{"n_layer": 8, "d_model": 256, "n_experts": 128, "experts_per_token": 6, "d_expert": 48, "d_shared_expert": 0, "activation": "reglu", "moe_layers": [1, 2, 3, 4, 5, 6, 7], "router_score": "softmax", "normalize_top_k": true, "routed_scale": 1.0, "balance_loss": 0.0023, "balance_bias": false, "router_z_loss": 0.0001, "init_std_router": 0.0257, "lr_router": 0.001, "vocab_size": 8192, "norm": "rmsnorm", "norm_eps": 1e-05, "tie_embeddings": false, "optimizer": "soap_variant", "lr": 0.00263, "beta1": 0.95, "beta2": 0.99, "batch_tokens": [16384, 32768, 49152], "seq_len": 512, "train_tokens": 328400000, "steps": 10360, "dataset": "wikipedia_en"}
Below are experts of layer 4 (counted from 0) of a mixture-of-experts language model. Rows are named router (the router's row for the expert), gate (a neuron's input weights, with its number), up (a neuron's input weights, with its number) and show model dimensions 0-63. Each number is 128 + 32 x the weight over its row's rms, rounded and kept within 0 to 255. Numbers have three digits each.
After each expert's rows: "mostly gets" lists some tokens that are sent to it at least half of the time; "gets" lists some tokens that make up at least twice as much of what it gets as of all text. This comes from a sample of Wikipedia text that the model never trained on. Tokens count by the router's weight.

# expert 21
router:167128150119146089153078066092112083112125122117108033106122138105163141110143118106152157077133095158092130130130059133102093120105167152139126115130195143071057115092197158153102124141139125
gate0:174130092125124136124155158118062123149131143100125136142151104104103135168132130149150124052179130138099130122149083118146136130119127154144141130142160174193116139130127152122163193133148168
up0:138100096127129128128141162123109090120073108120178146169138144137197130119161131127126119125116090085137127071135126088110172130107143162135136121132135116149109189116057074133126129139130139
gate1:122121110128128124134141121130117147105101115128115130160156136119208140133156145109171128156134066168152132144017115136113130128076093111078115127037121127125105128159125099120131134126125138
up1:085139127111170132119148096131129146128138184216083147129124166120121128145133135154112161091144133123109133171128110135129129123118094125069068064044165121134124122140144133048118148125131093
gate2:176138017116148126175129131098159129165143126200118139131120158126164163118128126119096129130110131137100089236127120072091132198087087166130133131128136137128154124128195114152119211115123129
up2:147091120128148128134128077128122112132141165101164106139126123115126136084075170075114129132149145108100109147120137158163146156175122106056090130067078088152129140135128174120130085066085148
gate3:146144085148084129151121138055116149149127119114080103155096141124130149065128122120132130134129125106132119123128100116065129145057129120139127129136138113145125121080179116127060127103114145
up3:131122113202091130129137132131211145118152071127098081097087098176134117147104105147152133158151142130101110141139216090110130140089111127104131096138196106167138126163133132123043114129065136
gate4:184144106125131090141132177199158126131072105109129098139188140130133130092124127149062148144108073171101175081132118129027115144130132214059181127117128128127124085155082152120155130135056130
up4:136041129178168072128150154128125097136110181133145106135146093125149143092151141115105138093106106130106135125152109139126186186106217160065127132118095194091155157132117165129162132140092115
gate5:105111123126255064174150163124102159187089119133113167123230165111111126112141133125130126107093174181157121147135142206132070137128133151134129142146115181115176131096115129136189128126123183
up5:127087160106190120129124130105108134071153095128109126204214186195125127103126129149156117075126119107180144115143128096114105113151128139132146119139058092147133130114145125124018128127094164
gate6:159136141138138135065177130181088160136058132143134152118104148201186138092135163104094137124129130177114112191126144134128131155113135134135126095098116129137144166105173133107138130153161136
up6:119169128088127134126129095128119129127162177132096120137124118128116156068118158098087180121144095140076133043128125126088156082086131159099131147127122108169088127128255069160125159109089135
gate7:191128109131167148103078067105139171165178144112091090163155226131121113118140128164178145121101074105158115133171096131088134051130111069122109138129151101140135183151138150189041173131200106
up7:161114098149131130173162165149130139112114163130091127137124163158120145123183205131126106132129103190106146215159135093096099111133115180183099130224103127191076121133061099120151058109123148
gate8:197145142145113138138182130131126125145119063123169114153124125131093085125134173138141128153190124116135203139128128145163033135201143063158102158128180123107025135131177153125157076112135202
up8:128127120114107069122140129131116099135138120030102130129136141159154132128133147071106138118132128087128103232121126114131127181134142136117137130148236134145130102094139041125124170022155136
gate9:108167137162096128084040044162092176176079122162106129124156149143152134137082104124090168096111149124117159129124140146104146130130131126131108120125107073085128076086134081190128047130148123
up9:125041152110123124127130126115061087138128137117129087111154132134147138128127145130167142175116123138131153093113144111131118148058126059105169122088128130109133132138168123116096130130090143
gate10:116105075049060142126112156127128200136123125108071145134070123127110074129096132149079241094193126130108122137162058129154198112123106161124103123128126130093036122139137147130151116134091123
up10:128108190136121099118095082129123166123186112133129118112130128124133117118131061145148127123203105135110133070141124119176167135157129092148134137146132126113107136172137151073153127114143169
mostly gets: " Times", " death", "thing", " laws", " news", " Americans"
gets: "s", "y", "es", "ty", "ity", "ing"

# expert 85
router:173156165134093064108083128139100130128103086190064101098101180107180106089178106098153160132145082156102124134072106128122113100146143101105123168160139131120132133105162129179120223128104179
gate0:179185120158143145128113148123111137133110134060028127034132138129106125177136085166126196070127090146129138081119181107039129129106124127124126168129130103128168155128107148115099149049129136
up0:127027133136119126131144127125231100132110078117115106118130139089099074092111155147116074128142107166091142133128145112113128122135129217128097064146151113124120132126125089157132165100090161
gate1:166098141144129107125128125150160114149138121142173124129081129117080110164157131138125136111100134158128165131108086152115048149161100135117117149139092113095158146122128137131099158083124152
up1:130222185111116141222086123091119132135112250122137116145144158108137099125134128122134077152130149112163142097121058132117125127191140116202177126091109142124168118121086140137114160117127122
gate2:132217201135162090165132160151134155147112056079079118128050068112122139127124130136123126092153128110102078124110140147174150109142132104140215134153118077128184199174168136128095121129134126
up2:131095124115132148123144134130157069108122123128156255141104143162131128087158128126126128134110054071127137130107117145078122084198132106122076145072094075131125185110126128114129126141132141
gate3:161126130131127143127014130152130120114128122139117146145140167150114135144125148095123150126126129128147115119146145147124147118146111162128085129128137128056142075121104159118142083130112137
up3:129106103128157131109133115126127121124127187137138191166169112185131111133174132095170099111098120112114186127178129100162134124178135121130084129128134115157120152104160127132157139152072104
gate4:108108116168106163108105120141136143138129112095129123089110128110101103134129107123125110152147134111138105116128166184130133071126106080099127118128128090080150098112179139122127128114128052
up4:070127144108144121123111131190114129115149101107112126040128121062132135130141119143128128131135158083127128081132140212127136171123116072143137124137151093124120110124145187157093145122164128
gate5:110124169128136075112127178087102131106118125121128130128042129134146099106131119186115142129095190128104156143179102224101134180089122133123113167118105127125144193093167139182107130207125155
up5:122146128103173099143134065117173165127126119124125121134153135159165128116128127120168127125167119119111119120134145120114213139134126134134085130122159129139097123085079125114131091101115139
gate6:194142141127114084122106127128134130130145211116104143174124186173143226113137123220058131068138159165127157046089107153127134111154145094141120144156095118160152142133139166128127142188127225
up6:120159143134088152214079133080127127059125184112079250069146147111125153172144128153086145157062128089151122168124148127118107127128140119081144108175109136142101129164095146137160114137148129
gate7:164106122100087125080134126126136116089135084141129201129188138139226136157142117096107178076124108130129151114120115129107167158125095112160121127130141196175130115135137094147144124136129199
up7:121064134135128132114143125068133096114137113144131127128127119119098147102117132168128084121135111216194106142132111144138127156177123190115101139135133176133128125098126140129171151142133200
gate8:127091054119127106066169147122075121104053148121102159140149188147129140175101172104136129130127134131115142135133092061151157129129068128155185255148142084129155140121099162123180135022125083
up8:142078124166084134114115112100180225132154124134167111100118146120143140145094129161131126106063106179156116166083118165135109096116131131138140122117122154171098176145130158086127170152109091
gate9:125089123144138160125124126080119131161139115159120131137112166100136218137114094147178194134167180128130147196128129091071195071127129131184115134131122083115060154123122104119106128123150185
up9:113111116137126130129133143114134126186128102113129163110142127140116116130151158126137127129108110206080128125114128130151094125136106111142040170201178141128085128127127138096119143108083134
gate10:053154134154134117127188121134118171123093126205129123121082132111050126134172223154108060133132169140095140140173141104056114022158085135129138125157088121084114154101207114119175167092066122
up10:124114126118130137124133183151111150103160097169051141130136049129097120104123135080121141133105175136129151131112099188140116126139146113198081140140157015123137130127087112127130121124183090
mostly gets: " c", " f", " €", " £", " wa", " w"
gets: " 0", " |", " 1", "–", " 2", " 3"

# expert 86
router:156147147171149106144074127095081181103142130116098085093140192151157150126126176143141127072144111167092150166077096160122116154158128166112104180164183255073090103122152112117051136161130121
gate0:148135124143137137121127154056094091124112124107133120109116127155139059204133178132133115107146073069132133139140143128113122125095189178143022141098129153205119166111091141096100135121126158
up0:184145122169123126148138127016124117058167180096109122133000112145066125155154169140124181113111126107130217154131167136127125133106092129131082133167147122197121107073130163130073151091132140
gate1:126106141106131143044112167130101130146128113128126110125163119113173131178113084127089110185064099159105106123092125121137125075112178134064160063127140144187093117128123129133121192128123116
up1:127164188123127161125109061081192125161157121114113126174127083155089156187183177111168029087118105118120103168132100125211136046137112173146152152135138151103157157120123117136170129127080069
gate2:075201096143101132131111129154138115128126112194083119133136138146122123119125141121123105184112108076074165150070124144113115070127172128125174139096128122103132143128099148142125153098141128
up2:125135122077100113088133171101118087049106104116123186129106157144108134153160071219054157073176129125140183128132158119174080143188083072103115140131168051122163128131153110146130112104176139
gate3:122139155057122067121100155162117132107134151198155131139165131151159255136090128113158125143154130168180136122168185058102133135146128091139160071066138125113101172096127144111135119058096147
up3:167133130006121136130135213152123100083130126132157158255105097108139173106129141131062143125093151116132135103166134127207137135113110046105106100122116113133058131129127094126108116148118143
gate4:131131129129124133137163118081103141114097110127093125145161131137123145132139159149131137153180118128101155179133160033089133121155128119142079133132093225128115106143142128148131124223127069
up4:170134122130117144146110067136131143132166123117127100156126172136034129129136103204136145156094112163131129147155109147118130126141115130113206131155130131040123131136129122083113104074126114
gate5:128125140129111126156137093129121169164127116172117137088157167143172148143131094150133140129095124022076143175144090119121195116098107137169116104162107148108143132127114195185097118091105144
up5:130155023076123133148122086066219160059138113130146128074159158088138216131122113113129107143138168127129165142117116140084129101147116146159136142133125122072133108137118123124111111253127129
gate6:149130184108151136113118149077120121109167130139117124163096178159125137112122150128099076124123182165122102144162143121224089172135106139179128104085164163131128133177110147089101138104074115
up6:104116150136171127127139126075129200081125127127124203125134143107136108135097125137182128166162107078128119034141147134132080136166116052031125136127128120120232130160122132128116119077095149
gate7:130092124143148077126188155113127116133132129146151098073129141103112148128152149159127125152133139131123130041083137162126147125163120124163140143148162227109100127173097155133174161122136053
up7:116143120112127072119158125124130127159121105013164113105131000154096172127114133082123137139125159071136142152126132105150135138195118126060136241131207131082100068192149116187210063135074096
gate8:191177157073147128123146135111129129109171104125112124136154174126118139128112185113122138106133156138124138036124122134087202133109127126148115112069160180111158139123062197116134097144187097
up8:122123129207093120125128120123165118139145076137065130255091143046129131177138151130181127119103079172143125117122110155130082168112127111089154100145137085100100196193141067102123128137118130
gate9:152133119174135165131070109102111134129118152116101133206101063187130129136105111127125127162060128223151135130099099128107137107138099124178152128134141127124208122109110130197121212116152148
up9:128097083069161135107126151128184113156134139129129147133054105105130153134102195074122127130130122141096116097143165113123141151152129138142141151203191147134126129117132139131069182197139114
gate10:153149133093204127082134150099091140144131224109136126130136164132173136108148178139065099123215126153152110108151220156152118161094156117157170082078099121141124126134132129137092128132138128
up10:065101105193131124116104054092163159088109165121126145160200113158106129107169137107128146158137097058121119144126134099116119137168133116189141127126151158129138089156134128145148131128237152
mostly gets: " him", " fans", " communities", " officers", " ships", " parents"
gets: " the", "s", " him", " =", " them", " it"

# expert 112
router:134138139127168101093049160132107175137094115220100084086122173157111117097177123123197140088145146162078087130126121107086068131165129145115127192159114141084093083161113144126103205163119126
gate0:179154165112131079140159082129138115176121147110128129161107100085086120158124128150155174124051027109135108177163170114110124171015128130243120118127153117128099145145145137103135159123118168
up0:127169102176142115038090159112099201137233057117094186139125034148120154111155064108134123118104111124102124126156143136121151075081099133116128133134122183131095137130125142137128131132132192
gate1:184103135112132148141124071166159123133126124073132128072132182140164064119116131027108229184123128089093130131099127120123127195146127128115118096161130129125178189120121153135061126122142151
up1:109132153137128139091136045145089069104096130142149115088090052147129125145136068103134125160145128127138089124125132066095149128121164139120129132139094153127155131082130133116077209129089131
gate2:122129077127129140129131095106129122065132123163164054135128136126130077058136133133130104060160099129103127166126173106060148110109132224100170113130127121153094116117127139080097098146113130
up2:123134124150127164127120136135166114136135096127073132210144114128165101115119124096118128128175174188133109123190136135127115136126116152084131142089127136126153123129087032147135118128123112
gate3:234170145135111146105132148054122139136120163141113086124127117122091128130130130137129137165123112122113129163095227134132126175132108224165120156120134049143185124130077118114133167096129126
up3:131092107099098134163124113147110059072156078107132099167129153109113141122083185120124112128100147129126132126161148126096088110148129116127129134088122114135134130157162087142122099167169141
gate4:142118130135108053130081086125119127225140173085128126121126101105132122112153128130148124130132142154113127121108019099142191165135081232172161095145125114145125138130132090156164119070097129
up4:055125091214167128126130113130083129120133145127127133124111144122136127105133086129141147154138184137097121135105140067038113142129054128055139086211106140217128171108175125148149129126075118
gate5:113104136129109139129088127130134128127128068154121131128128140139041132147157131022115160126137134130083179116159090122143176121146120156129245135148107142177114168167129109140113142151129140
up5:131138045138136117131119106157149120129152124129151102118146129083166109097121170130127175115163127149127157150129147085142126133147145132116132078120075121154185188114132052136131135140158090
gate6:067126120082069071131068119197143164157082120089127125129127154157136167141132069103205108129125166142055124101123171119127181113134106143111145149133130197098151063182136156123150106132089143
up6:114100150106124121129096111118082127123117129157147124179124097129189132159118137128121118131064119150125142110094089131192128151080132148115145156128108120162176127125158087099185186171116136
gate7:096129113104144135118060184140176069113121119148113122127192126113159130136076130130129159153122091062111083047129140112073107097148169171179131133128085182124124156127128127109127148148116110
up7:140126126069161114155020178128134132147091135165148103137167111107116123188138086055131139128102136137108095120180144035130093135101134140095166200130103184124132130128144162118132122135119129
gate8:102130158101131129143153123131144118129128137103142126128180145135112151135129099142148091094141160146155154132105118113127138126131142087129138117153187146116131123132146146150130062094128131
up8:044094132127131187117124171133151187155126148059137114132194189120113131123129133154116099102115123114184101133126130118149134128122017113132095142130165128159126129130120117168132061188202098
gate9:131128163155112131189125130134100118197103110129137094122118105137125152113126126129106153108090120126133079095156099127118065135156120143112195116129100151125133047139154129088133167123130139
up9:072101118154188130134133134166135227106109140117121141110174084118175126127122120128212135138131140162123136120176120080081066139130115122119167111122128204129134133105120137131190099133125127
gate10:117138112147131139190142136156127158121154118151131149133131127138168130125124137105044253146122052000147135136137135197032119093137125140134140138084128156131071070128087135124138126133091098
up10:177166127074058094139127134142040128151127091125126150126130122110061224081130122127128104136063120129117117168158190145141159126173119041128158181132062243144114164126129105127130143104162107
mostly gets: " three", " four", " six", " five", " eight", " 200"
gets: " 2", " 3", " two", " one", " 1", " 4"

# expert 10
router:169180178134130109141094090154149199082132115197134127109148162121159100085150134119164173125153084113082120149055059141061096156163155072133138218145170144066110097167207094112074150136107130
gate0:131118126126128133122125153129101108115092084124135122128129109123148127107074148132130148120122143137116092169111129132122154106105197233127126141087118141152145143138130173085122122082130140
up0:119132136071104163131143124152112128049088148145127184130105100108157184116138118100091152075094120123088112121213192162177141137126047126108067146108112127141130139176161210106066171077165116
gate1:100117129084111171072093125114107101128093127140202197116110119128101102127137148134120121115149183146098092126151128067002094113141100145121151114128151116106101129117098096141177147114127091
up1:111220134123140124123150169167165093130201058190203136145124138116124127139124085092093178154137149118087154144057109085140128198131148099090121169053119140058122147149116099117092077126154059
gate2:127126081118126070122148125103127131166134110082127033082176127125206114125130142087070168090118133139127109117162122155128124034138145110109054217094124121202127111108086115123088110175166089
up2:123178118127157107138141128106184113090118129115196197154105140127063148160131133237125135129156135156167118131140084067064120153144053122141119145161177131055094215139125144124163122124144123
gate3:100130107129154137136099176171084144144122093139102134120137162110107141082075101142111128122103101121169155154093091173118141127150118101131100139125156126102138061056027138086019145111130128
up3:114197107085125139119142067051108122147080097168138191087128155122160124110127109093135101121105100119131108182098107129139192077166127183149112123081129128135169127119182143125116145125119121
gate4:146127114130117128160098158170255126122051159155121091119132141150128160126131164198135124172132146113141164135159122161121132129214099122132127038148089120180169104131167050144156128103132129
up4:141125146114137131146137215141123137172136124113188121121178121088136114126114104115124184142046157069138098039113099105106123112137108107136145148178128115127103165093131209129185132195095152
gate5:134134134085120146121127155098108152129128133132145148099120164136127082128123139142129175147118129141107083133123079115081098118145208142098136065128126093120112121104131173110143202123125135
up5:151134140133086120100120122133126110120126115071127139061142095135130107113127150132133153139109132126128124207130191127172106112027129118181127139143128150154130126131073123121155106179128125
gate6:103071130129091119122101127114229181121138172135133092164134177121178108126106142151113107131160125126117075150122072104093147138079214115179130148159136165051121129131153176130129101103088148
up6:126138109126130184123115133138128084123154138144151114108128157129170123117131198118144150140094126137084138131170127128128108171121145113044058123132163134131132111111108140135124079181131105
gate7:122156163093131107126164131193128154106122132153162112090112231182182129095119124151193099150103162129156133147150173124097117111190131126141128084021124126161167140074169143165114125128086143
up7:075084133150139136148121113162133134135134135122128083091032145128066122108133132147130138112137131139126121127121139159141134109117131150135143108124137104119134131133128209125129109128059123
gate8:172128169144104133179130231088160097071228146187109144148124106144159131118167009136142086125137174139133106155113140085126126134109022165153115114147124076125114147174132197108136044116123136
up8:130136117174125097186160103167126179118156057125128086215144124116087157126170115138139090129139178105110131118111168104155118116152109127107043186132207130131138142152147120116143142118157129
gate9:131255077089100118102182128160161123102172136139129147128128037157113106109138125072152159069131127133097108105153128118078126153139114127141124111130152168114083116160143151149137154119112138
up9:153130150166114129148123158174120100168120148131129183125131122130141110120136135086149130090145136128036129127183117127172062188143094121166137138122136130142126132131130087120136188096148128
gate10:128092157146125128126132125202128146123116115132133091142205125081124107096199128174141095133117098103095095117125116153125131113135096125181163089094204123139111126128132122106044135135128149
up10:079138132139157091128200154124098136141149036124119229141128060134130130096147181108161010106117164143138115102124086090132125128123109115114127123166131127118072116145145127127172150098129112
mostly gets: " few", " determine", " Swing", " any", " find", " getting"
gets: " of", " |", " for", ",", " in", " with"

# expert 65
router:132171190062130102124064124136069138128118137178124094111183123145157191096139213125128139107165085171118087152129130132089087087102096153127150100135207137059090137131163129128122129174143117
gate0:127128146162132126132114117113123130095087137132140109114195093033076081116191118141106163156137133086126145072141129121038078131108089179125152143115136129124195135190120125126153185138098144
up0:145168156146146176099104126060146113134165084126140106160117113040137024126059091126144153038133147124241178128128192121131145147112105161127171128109133103072115112136103152125108121144117109
gate1:151160039129206159130072144140124155111153157095111180162192150135117151144076146138132147235125068151112200175133132129117131129126149122147133071181171138112167037107117086124123094150114135
up1:142113130154163115113131144116128122137128152164140129056081113133128119116129028134147158127119166123099132122147141142119137084111125083148130223128098127128144000179128142132132096090137119
gate2:052147138121126113094207125133137145186202150135131148110173108125125116129158129131118129129130090107126132127140138091125119126126116126153141127128137141109033128116136130166096101129161113
up2:124123135169112127064075125132124072125169097146056124158133109079114175135135120128134123125135159122107123127085144126144088128117123149073116102154151123129129160118000124104148079177155142
gate3:114080129104108156191118122141120153150136134125170125129131133066173107138134147130157082203192121172144115147106155150133102136041132143116106113133175124177100146153056152107162097130100117
up3:129118152126151119093129123122184133106181087091099108144135151217127151160121111142129109108128139127139145151052140164218082156134128112123124148125055125122126173217115173089133146187134086
gate4:111137138069157158126118083130119091130176125129170086073128131128196131146066212111136133130136146166149093207137203152135081123120114115081128120121149164128091081106133101126109047144078135
up4:116093080113134127141127142153116120148118146154121159122152142139131074075124086117126097055168102142139147161121132173106123128115116160132128112083135133125159134135107135129145061130115129
gate5:136159154182102186087133140134106174045179126133128125129127132140124129127124165110131131132177162144123146156148146127164109124095178128147145132129095139129097136168131169189140120113109104
up5:117092126126085104196123126153082135123129126179204127158144161089194129129126126131101141147129128132082158138114103171007167128072134121125093090121141143151135128137132129155063101113128184
gate6:089085136125122155095128138135163114142123129130000130127125151043103123127093117181143133122072130158104116106103119129137158112109115123155123207133128128127133100145126083129126131165100163
up6:053127127167122152101143162166122154132143121118123123127042106128132131096130125144123120129185125109145126137182164095064127103121150104106118130198120106150147124157138100115141098154100146
gate7:114119124111138090065125129214126137091111134148068130120143125101183136153119149121117133130181167129151128134134093110097114119095127161081110094124138126183133130097092091026151129184108157
up7:129117124121144131130122145140121119212096116146109127135121129131130115145117129155152129132129141156174090089164089147121112104126125145164141113121094148149109083130149059133139062107107105
gate8:191056186097074122100113140164129094120132176157124150219154140126117088111103091146117130052148149108140129158112144123138166140124185119076143090153090127093092152131125142055074224133129100
up8:120100125137111137121136130169117126112111142125113133117104197091127012138129068129154134124175122078129121175146123132122124129161114149118161188174099149087139135106113084129115163109133150
gate9:157054128103083065149107142113102135127155149089130099155124076123121099166120176130142140124099135123120108123121132129127128094138216111110128123174144132157181089149159129089208075080196106
up9:137073174141149129125072121125183144118103144190179131158131154167156128131124215136103121141091161114119085120176124141121077135100127128118151110165117209120103133127130158120146133120113192
gate10:135138133112134126145128118116122128179145113114108132141126063102106125124128180132126057092221121103133126129126133112107124094179082121116106032110130106124144130126184101150130048103114127
up10:157187112131071164129138123118122125163126126131130131121170119130159171118128126126157190110148086131125129137141175113067109065154139202113131128121218120179101177139126090075135128200131131
mostly gets: " development", " football", " health", " construction", " Development", "ization"
gets: "ing", "al", "ion", "ation", "y", "ment"

# expert 43
router:183159125126118094141067111120082181119102134195105109107148169114222112117179172064177142074124109130073140192122041162115075139129117162149142129148172181121111101098166120143079182186142127
gate0:128095165160192135130103145179153180129115061222094105168109082128153128149094123133140056135160111140106197112118132128097127144129193132146121131127136143127187066098041139126133136160104129
up0:095120124129120186112099135131118135127165099136106197089147141125148148118113125103127136126125073184128149135125074147122111136128125152131132145189130111128124123161114158140050151115156172
gate1:114103114122130124136193109107023130140106092129135128139155133107139100134127149150094139121125138095127125158141128130104127112134132185141105125096108103081104127170189181056126124133111146
up1:066127112154125127142016108112124037158122117141119123109107125201110122176129070167136118235130129154107093130120129127203128122140122127130130160130144131123128119107091128112132123174124148
gate2:128147154098126113143146151152118166129175118108127115127174218149098096146109082142116144118125134159078126136119108190124113116096107107227154055133048123115113134131193142130129100132160116
up2:130133126123049106044114167159086134109110130155211194136106115143125120121175128119130164137149115110148220154128125130088138165114123108130149081132126122104122115128114137129074097118132153
gate3:145106107101227158122115131055129134106076145126114107113128100153115099133127130150120127104143123124175111129145134127139134148103142157138127129119105164115131133190125091094127137186180138
up3:130172165077073134106129132114136110159126098055187130081094121125136085100162059160132123092106122165171117120120107137128135127166170114135066124109125134136129130140166079106131123083128086
gate4:122068133124142130134114107107140102146169096128183120180045148113109094127139112014111138120129109078083128124133111191124115134110082177119153122132134142127224128160128162098109145043093205
up4:103128123166187104132129111096166144128122127117140141174113132139060132134109172097122164156135142116155141145139134138134121072109108062158123159160115121231118040129139107084131080045128132
gate5:109070134048139129105099123101199119158112113126135094129190161151113082159134103118131161096172116137152104121190105132090127134143127136090127119138128082091122098169036092116197158128131130
up5:130122151137127145158105030090082164126147167135067114120151130188134119124144127123194122113132116101138139101124134116166103132139128074123130133170063125123158127110117178166135126121124091
gate6:158131065075184045123128156130140157174122087118148195126119131135152112179144119130133193081087145147187093182153133140116101101107139121116178113128134116126140093152066129153151136180131132
up6:121073123159104134137126129126096131123123142128121077105154124138153141129051136163126130133150064126226088068121092147030047139194161136105163115144124183136124085128097212104130129157165118
gate7:154128168144135067117137098146126122123125082166184101140131099091047103187132143092129093142122127036123143093102129118076105143093180147089118121082133175138147135195137162129130151121149169
up7:177143140125135156098105094131133127119155163121079109113127146127068105080102184118150137130129114021092146104136134129131171128128153124162109120104126134128122129124120121157127128127129130
gate8:103133150147116201090132129153112154117108206131124139064142133125121160147151199070086122097127085098128183128122126042143103049110124183124172139128123128125139098170129084143166080126139179
up8:124183137130164118125126192155081152129156107174144158126113111192130116124138138071111110124156129094089173124120119122109144165127100180125128131153101134203129094127138120169098119225099093
gate9:133066149126146156173094099130111128131122099141072164144155142078150124160133085148215135142123134095104135043167095110067099150112180063126116102163133155131219092149119104103123087118143096
up9:190137155128164126126142167131047190128142139123166120157150182122128183182131088121135217127135149086173109123143163182121132143141192101139131137120130100161123142160176131117144099107132132
gate10:160117166108125109145151166184119104073119126125111124101136095117041132142125174134132124052105131156124134155113105123070136243122143148122044131066132125164138065086131131030079175099128135
up10:126155131128133134048135106135116121119118131095165129149137126116127137214136166128140116035125118119099153154101124147075131128108125081119122117078115140117130119137128061048111140141134117
mostly gets: " they", " members", "ations", " areas", "ities", " games"
gets: "s", "es", "ers", "ies", "rs", " they"

# expert 71
router:147172177123093093124088152169116104041093058175096101090144139073168116138151139120156131144096126130102082150128105149106108142132114102078126187177164177084097153112137105167089163143138143
gate7:171121172117182131160081178046137107117147139177125105150122110055128102171143080077091099118144145146135139110119078141111096098160126128122131049117085163143133169121019125143138091114130129
up7:137176182107123129146139121138156122138130096127095126175100159131081109133162103146117131135091155126049127089122128138127063161129178168122098130136144140099045146101147114034059194132119160
gate8:088131123077125090094092175111149145015114097096108131117125131088114135134134160127126075124130130108127124112140138133144099185092165135125110180153121125112130113120084147102087107118102130
up8:142114120147149207094126128053076103132131162129131134124162065137132105132121102091138081130145080188066073133129131162136166127137129133141125124089143099102114117128139095124125180151160118
gate9:128127048102086131114129149142139086146097136148132120038120082127219146125130162175152132090123142092158169098125128126124123118121115135102150090166145181096136069132101148137148164114127123
up9:106137120141154118120126131183081127110124138126194084145097129160136127139138149126144255146112128137122131125115139060133133144127124158126138137114189128176146124169115111117104107036112201
gate10:127131132108141115128150099120124070127132088125130134118118100123170093172108136126103126170125102117105116104156127173221152092126074173118036207139122110131159105137153102170139110099129062
up10:117151180137131085202163101095109154081140066108195103105081118165117127122129124109146092104116144140112120126078142203109124074133127108092134100055165098194147116115186129116083128121123114
gate11:115136144128123126070116211128114125132076091088104117142122163105148157135101176153129150121074097133213123150168119187106118160136100127120116110147141131126099120100057142091124116051169119
up11:130129115105136116125131130131074154102110131119131117141144168097149193152130120133095173129124125099085112159172110125064119191113129116148155184097118202139134208137112121096144146106154215
gate12:055153133096084110124086126149126127119106092154120075117110146132136123130138163133116155105106171180167147135143115197066133122150155152160167076147145104159118106096083146102191128084111099
up12:207126130087113075117071120117128160139138153150129115083128156115116117126119129188174127126143155134081129107130125151158107089160134134051162136104046142128193129123146147087133126163155099
gate13:170111155103130129169160123145124125122187123126119127125158128152142154020152155143111131076114168099123196110098151067075101117087105113149114195147103106130145108095138172100146174094108126
up13:144115145142098090113169148105147130099186140133086089141101121102141125114160145115146126135101127111101182128111126085127145172140133134112100128126116173139117107111143131034155126161117141
gate14:108120137152132136148145091194133136123131077129059194124164125092198101128132212129143120176125167161115138123135135183133108073245138092128112137199104127122151127133123138242092130113136128
up14:129126128160107125087137145100145162067164067128192116138130177056126132140223120123184103146134138116131128130147026122127125045130073122171137143133079126142130125100109168062129178152125090
gate15:154188125123184134113134170116136081104087093138153149153149125113105125115115120130149102123175034133216111112175121142119132153103101129124147063091098162130150142142135142128135137050039109
up15:131086157139111145156138128126079112110120125132221120129189140150145133110118126135126097126136087118155129127157224146153128144102128128081131089153095077080127163121107160123118162135115040
gate16:066218125138124142155144102131158091123148092133129093125089098152128173140138127129185068120130165143132121187121136129134134144106122071177112141105135113132166125108191162140113092122125127
up16:095202176136144121174176124125100161145120134102153095084110087127155117160121106120119123025073157129134118130124125127155077204128113123128061131089143083101131141120133116107156163128186118
gate17:144140132127133124142152134116105138113163122163094145123162137153114142204146219071104125133175109103134125122152106060137129188064116076145095032120148111127123158136078112134055132149155134
up17:132140153132128098169145143105124087127131147154152135154125163030158124111126129159109098151110100133104150142103127130132143092133124118144090086063100111128118167144167113097126133125100127
mostly gets: " Swing", " tree", "ead", "Some", " Case", " ring"
gets: "s", "e", "t", "y", "ing", "d"